python train.py --d_model=320 --n_experts=48 --d_expert=80 --d_shared_expert=0 --routed_scale=1.0 --balance_bias=true --n_head=10 --n_kv_head=2 --vocab_size=32768 --positions="rope" --tie_embeddings=false --init_std_down=0.0 --beta1=0.95 --grad_clip=0.5
Below are experts of layer 4 (counted from 0) of a mixture-of-experts language model. Rows are named router (the router's row for the expert), gate (a neuron's input weights, with its number), up (a neuron's input weights, with its number) and show model dimensions 0-63. Each number is 128 + 32 x the weight over its row's rms, rounded and kept within 0 to 255.
Before each expert's rows: "comes after" lists some tokens at least twice as common just before its tokens as in all text. This comes from a sample of Wikipedia text that the model never trained on. Tokens count by the router's weight.

# expert 25
comes after: " |", " the", ",", ":", " of", "-"
router [153  74 147  92 130 180 156 174 101 157 152  76  77 130 127 147 119 130 101 142  97 156 172 112 178 163 101 177  56 104 171 130  88 114 137 117 157 128 181 165  81  91  95 164 170 168 161 178 139 141 137  78  99 114 169 145 106 145 120 128 137 147 109 147]
gate0 [110 191  99 131 126 147 121  85  77 135 141 118 158 122 127 122 141 165 116 139  42 148 124 157 137 146  93 174  81 132 145 107 153 123 132 125 143  76 154 140 117 113 189 123  94  26 101 147 142  93 140 108 131 135  91 121 105 123 132 133 129 152  85 142]
up0 [109  94 142 116 101 118 155  97  97  92 140 136 105 110 110 127 133 229 109 135 129 111 124 154 148 156 150 114 104 136 109 140 112 101  71  90 126 102 122 163  89 105 100 135 143 165 120 119 160  96 116 156 139 156 155 154 162 108 176 201 117 172  85  94]
gate1 [ 81 145 127  45 103 159 133 142 127 143  92 164 114 152 103 172 142 129  84  87  78 178 130  61 115 149 149  63 120  75  93 146  98 160 115  85  90 142 148 173 157 171  69 172 128  34 104  85 105 124 139 127 106 152 151 164 122 140 196 142 111 143 112 123]
up1 [139 163 123 190 154  70 173 146  84 117 130 113 183 108 151  98 135 118 134  96  49 129 106 122 144 155  89 113 122 122 118 109 162  66 120 150 131  68  54 112  96 144  94  75 154 167 135 132 129 127 123 216 154 101 148  65 137 121 118 102 118  50  88 109]
gate2 [131 154 147 150 140 134  70  88  98 102 162 157 115 134 100 106 128 130 127 140 140  69 123 170 141 122 144  94 166 131 154 129 178 136 123 131 128 122  43 142 213 158 110 104 116 101 127  93 114 139 141 141 148 123 155 112 107 109 193 182 183  95 105 104]
up2 [ 90 142 167 176 146 166 142 173 142 105 113 110  89 157 149 148 122 167  99 143 112 168 158 149 117 107 163 148  39  94  85 159 125  90 105 129  81 160 182 128  77 139 135  66 161  95 142 176 150 196 118  97 121 144 175  83  78 166  49  72 123 160 119 182]
gate3 [ 67  55 113 122 123 142 163 153 126 186 162  70  98 168 126  98 156 101 106 103 124 142 115 159 100 136 111 128 116 108 113  72 121 160 178  75 162 155 125 165 106 149 100 142 138 121 136 131 115 139 101  72 125 101 152 113 103 108 100  92  95 152 102 142]
up3 [144 108  86 170 169 133 139 158 141 104 106  47 105 111 150 188 138 154 126 139 106 143 133 128 137 170 104 103 104 132 149 154 108 122 134 121 154 141 182 186  96  52 166 185 115 146 166 150  64 202 173 121 102  99  89 112 108 144  95 140 123 120 106 145]
gate4 [136 139 135 137 185 208  94 148 112 143 136 125 112 189  82 130  73 156 113 160 156 158 146 109  76 114 117  68 215 127 120 153 104 127 149 105 110 122 203  77 150 122 111 111 180  69 104 163  97 194 122 156 139 167 167 150 175 127 140 110 145 119 148  73]
up4 [136 185 119 126 124 139 160  82 162 154 207 137 159 113 117  96 221 141 146 113 146 193 150 106 155 130 159 107 103 125 136  87 114 105 170 126 125  90 109 162 151  87 115 161  38 148  75 140 143 173 116 160 111 136 159  97  55 145 130 151 140 129 118 132]
gate5 [197  87 139  68 152 140  91 135 124  74 105 114 110 161 117 121  83 112 181 101  43  91  96  84 116 114 107 206 137 119 126 101 101 132  65 119 180 161  99 114 153 155  97 109 142 183 159 175  87  51 145 130 128 118 103 147 104 136 125 157 135 183 154  91]
up5 [194 153 161 179 137 159 100 166 158  86 185 124 121 121 123 163 149 121 132 115  74 151 186 184 151 105 143  96 103 127 149 108 125  78 119  96 108 127 133  91  75  35 133  97 208 135  79 156  84 188 121  94 130 113 103  83 123 112  95 123 104 115 110 144]
gate6 [ 98 175 133 115 109 135 168 126  95 124 106 125 150 155 172 175 120 129 110 120 150  73 110 198 117  93 116 127 168 100 135 124 102  53 183 140 127 118 123 103 159 173  91  94 153 136 125 145 134 119 149 106  81  52 171 130 190 121 131 141 159  84  83 132]
up6 [186 101 192 182  83 118 132 169 123 134  88 124 118  98 136 102 129  85 132  53 120 100  68 222 125 111 144 117 110 109 193 156  74 104 110  68 117 156 118 116  94 127 100 116 100 124 182 114 131 133  74 124  78  78 196 132 105 126 105 101 122 118 136  89]
gate7 [135 160 129 160 114 144 100 152 126 129 166  80 114 130 105 133 109 127 130 130 138  96 179 145 104 141 132  93  79 181 157 117 134  92 135  99  81 146 118 212 163  79 105  99  95 142 108 150  98  77 123 194 127  89 131 137  83 105 161  95 166 110 142  59]
up7 [ 53  82 142 133 226  63  65 128 173 153  81 164 171 119 102 128 144  84 111 125 130 133  98 129 158  89 106 160 141  73 132 131 146 135 173 133 106 117 107 110 134 159 123 102 133 117 133  76 146 130 122  80 161 139 102 113 108 107 133 121 100 107 100 134]
gate8 [ 94 132 135 106 175 166 125 143  82 135 171 135 138 137 152 164 114 163 110 101 170  83 164 160 156 117 125 106 111 108 140 168 101 115 142 149  74 129 105 125  72 148 143 139 169  49 131 201 127 104 100 157 119 145  75 149 173 152 127 159 154 101 137 129]
up8 [147 140 113 106 115 142 162 108 115  90  95 138 103 175 126 134  88 153  57 107 143 211 140 142 109 153 136 128 127 124  90 143 103 119  96 147 110 140 131 124 207 152 119 122 107  94 138 157 134 113 160  61 133  90 154 153 106 128 151 137 132 152 162 154]
gate9 [ 86 188 110 170  87 179 197 145 138 110 135 109 137  92 113 130 162 117  85 115 135 141 143 108 107 129 144  99  83 176 127 131 147 150  90  64 144 100  99 115 131 191 152 105 125 121 123 187 123 157 115 137  93 161  65 115 140  92 162 126  79 153 158 143]
up9 [ 97 185 129 137 132 109 115  98 128 130 113 119  93 120 153 135  74 157 117 174  87  75  63  83 133 195 122 154 185 134 171 153 183  76  96 169 181  87  95 123 121 139 164  47 132 162 167 128 119 153 132 130 102 163 137 159 140  99 151 156 148 142  82 114]
gate10 [ 97 141 150  73 143 110 109 111 150  91 144 176 175  60  98  98 159 126  96 131 125 123  88 117 158 110 124 115 101 111 132 111 140 144 132 129 153 132 167 167 101 165 127  93 137 135 144 125 152 157 121 147 165  62 148 161 137  92 100 160 164 125  98  59]
up10 [ 97 134 126 135 165 148 137 103 119 154 159 118 125 124 115 163 167 168  82 108 193 103 178 121 102 156 178 137 145  92 174 125 132 140 103 183 126  96 110 144 104 114  82 167 129 123 126 148 146 120 145 157 163 210 117  97 176 137 136 164 103 172 122 117]
gate11 [140  92 155 117  98 167  95  92 140  83  88  88 156  90 108 111 106 160 116 103 159 158 156 106 121 102  55 168 154  89 156 126  69 104 169 129 102 117 128 159 137 123 147 209 110 108 129 124 136 137 151  30  76 130  81 157  71 129  76 133  87 123 141  62]
up11 [161 124  94  58 127 101 166  91 161 151 139 140 111  99 125 138 135 111 119 154 199  93  93 114  99 163  56  56 191  61 147 109 169 106  91  85 134 124 173 100  90 131 124  91 115 114 153 128 144  87 133 158 158 108 168 109 211 181 124  68 147 114 126 126]
gate12 [108 138 138  96 149 128 155 154 175  98 129 158 153  91 144 130 133 100 171 171 125 158 109  80 107 159  98 136 108  84 107 108 157 149 136 120 121 150 161 166 101  84 140  79 132 132 138 134 126  66 134 176 112 150 100 106 138 174 109  88  71  65 169 100]
up12 [136 128 104 189  99 149 100  57 132  70 126  86 144 108 120 130 105 141 151 163 140 179 146 152 103 104  72 112 172 103 101 180  89 105 136 133 129 119 135  88 113  87 155 134 167  61 155 160 113  76 132  98  65 153 135 140 116 103 176 103 149 135 110 114]
gate13 [155 135 150 170 122  87 128 131 152 129 124 129  82 156 141 157 145  82 194  76 115 157 102  68 147  87 145 174 151 135  90 103 162 126 132 130 136 125 123  42 106  61 178 111 106 109 115 145 151 188 137 136 101 142 133  53 158 133 198 168  81 124 117 165]
up13 [170 207 116 130 114 119 129 189 125 125 160 116  89 146 113 112 202 138 141 148 114  82 160  91 132 163 113 154 148 122 131 147 146  60 132 122 146 157 134 113 135 164 106 113 133 146 151 156 142 134 125 109  96 109 107  24 156 152 108 186 102 138 136 147]
gate14 [106 122  90 131 157 178 162 141 174 122  70 130 116 129 120  77  77 141 180 108 177 149 137 124 134 139 145 129 112  96 146 138 140 121 168 124  90 130 122 118 136 197 109 105 136 181 110  94 184  93 123 136 125 162 166  99 181 137 190  73  96 160 150 138]
up14 [ 86 171 157 154  73 130 141 122  70 130 127  95 166 129  76 126 138 170  62 141 100 117 177 137  86 104 150 119  93 178 125 155 122  72  75 147 127 124 164 149 132 154 163 173 108 151 131 166  98 128  91 138  91 105 125 153  75 148 176 106  99 137 120 167]
gate15 [148 177 146 119 138  81 153 120 132 172 130 109 214  82 112 123 172 152  98 147 129  84 102 138 108  97 132 115 119 132 133 115 186 136 136 119 112  81 116 156 132 158 174 162  94 112 118 160 113 106 133 149 111 135  88 165  41 139 114 134  99 121 141 180]
up15 [ 86 192  96 170  94 102 140 128 169 117 102 116 202  69 106 114 109 146 120  81 166 137 100 165 105 174 112 156 151 171  99 139 116  99 118  67 141  86 114 153 140 116 127  80  92 127 152  95  83 106 128  88 123 123 122 122 114 132 189 122 159 128 150 145]
gate16 [ 84 177 115  94  69 164 153 192  83 149  73  86 146 162 125 136 107 151 108 148 137 190 130 124 162 128 113 217  88 149  91 117 166 148 130 112 200 156 130 128 113 110 122 187 125 137 124 162 153  77 121 110 120 135 136 143 129 170  96 115 129 148 111 155]
up16 [144 176 105 116 119  50  97  38 150 149 122 139 119 122 136 118  90 132 103  72 149 159 120 128 181  82 162 126 187  88 107 124 101 149 155 118 151  71 105 110 138 171 171 144  42 162 120 134 149  80 119 157 133 147 157 103 132 108 176 207 135 119 134 116]
gate17 [ 67 118 179 239 125  99 139 131 149 154 166 147 177 107 122  98 154  94 139 124 100 126  60 173 126  85 131 140 175  85 118 125 110 141 140 130 117  91 121  61  90  99 137 110 132 106 150 171  86 143 131 116 127 170 124 130 114 105  96 113 165 159 152 139]
up17 [112  81 163 123 155 115 171 159 103 139 134 147  78 135 137 156 141  89 134 151 120 162 157  86 109  90 117 117 138 126 120 118 101 116 128 134 165 172 116 123 152  73 172 117 133 160 150  72 113 148 133  58 125 151 161 124 207 125  93 212 129 167 107 137]
gate18 [126 165 146  55 139 156 116 174 109  96 142 125  87 158 125 141 124 160 187 132 116 170 145 113 162 145  98 145  39  94 177 130 152 122  92 114 172 127 173 184 102 141 103 169 151 137 134 128  89 106 128 177 104  67 151 127 150 124 173 125 122 135 162 161]
up18 [130 132 150 105 100 104 145 137 127  97 134 131 206 104 135  95 123 115 138 136 143 142 111 137 116 117  79 110 107 149 144 102 155 150 146 146 164 134 150  61 104 116  95 217 131 126 139 117 177 177 154 171 119 117 150  83 114 117 172  63 142 124 125 177]
gate19 [165 149 137 131 143 131  88  83  88  95  78 125 106 151 110 122 159 142  90  61  77 132  97 163 153 137 118 164 188 111 115 131 172 117 127 173 181 134  90  93 111 130 125 102  66 107 189 155  98  86 132 106 112 119  98 160 180 117 146 154  92  95 207 138]
up19 [207  72 138 146 154 139 200 107  99 175 135 170 138 128  88  97  89 133 162 165 133 100 148 198 115 130 150 172 131 167 118 133 114 203 127 148 106 131  99 161  96 129 159 157  93 159 131 136  93 135  71 153  91 207 120 125  67 122 147 135 142 136 113 129]
gate20 [ 88 145  85 150 142  64 148 106 131 143 124 105  86 129  95 108 131 110 108 143 174 114 125 154  92 105 160  58  76 121  70 152 109 114 161  89  84 108  72 142 120 151  53 111 126 117 142 146  97 126 108 131 129 140 136 138 157 110 132 143 152 140  94 119]
up20 [117 110 143 125 100 118 105 110 173 142 133  84 152 131 168  86  75 162 177 103  98 126 139 148 176  89 154 144 144  82  92 153 178 191 161 122 180 149  82 147  98 121 133  96 101 130 159 117 114  57  90  92 105 109 165 155 130 123 113  99 107 169 127 121]
gate21 [116  96  90 114 174 140 105 154 104 134 102 107 156 171 122 141 143 134  41 134 146 150  97 116  94 168 141 121 166 127 113  91 115 149 119 151 136  96 102  88  93 108 142 144 131 134 123 125  63 113 150 127 171 139 102 109 107 114  49 133 135 120 101 102]
up21 [158 118 163 125  72 102 101  89 173 151 119  91 135 134 121 136 156 142  69 157 128 130 122 132 103 170 222 101  91 165 119 144 180 116 159 107  72  97 149 129 157  97 108 157 141 139  77 166 134 143 149 143 137 100 207  80 163  83  89 104 187 118 104  80]
gate22 [161 155 181 135 128 167 101 121  90 124 144  78  88 142 118 157 109 135 154 163 152 105 133 197 160  99  93  90  43 150 117 156 115 149  98 119 133 149 160 151  68 109  79  92 141 131  95 121 125 142  38 164 108 156 130 104 137 121  98  95 102 169 168  81]
up22 [145 143  85  74 167 113 124 103 129 117 132 106 188 118 125 167 112 131  93 143 146 114 138  98 102  36 165 102  41 157 117 126 136  90 109 124  92 144 142 163 177 162 130  97 140 173 210 105 118 130 154 162 147 143  39 118 158 106 126 150 116 125  98 172]
gate23 [139 148 144 209 191 127 129 110  40 214 100 124 157 167 144 125 167 136 132 125 109 110 112 130 121 139  84 123  84 122 135 166  90 152 155 151 136  93  54  91 121 130 130 144 144 130 147 100 111 147 131  92 115 108 117 113 120 131 125 170 110 174 104 149]
up23 [142 100  69  68  98 124 129 156 168  84 166 171 126 124 149 122  69 181 128 137 118 129 121 108 130 125 152 148 125 114 103 106 167 136 126  89 111 152 190 124 184  83 127 106 121 156 108 163 139 121 165 171  82 154 166 115 182 130 118 107  94 122 119 151]
gate24 [127 132 123 124 137  84 132 153  94 118 159 167 102 116 159  68 122 127 173 136 165 103 142 152  92  84 165 119 119 111 161 112 120 178 144 107 129 118 132 100 125  81  43 165 128 106 133 114 151 123 100 131 140 105 124 141 131 113 136 109 149 162  85 146]
up24 [144  92 126 124 135 161 106 130 110 121 127  73 131 146 147 111  92  92 162 150 133 120 151 189 160 133 139  93 140 165  82 108 107  77 157 114 158  96 189 146 185 126  99 178 159  94 146  85 114 140 131 122 125 146 187 112 108 107  93 109 147  89 156 145]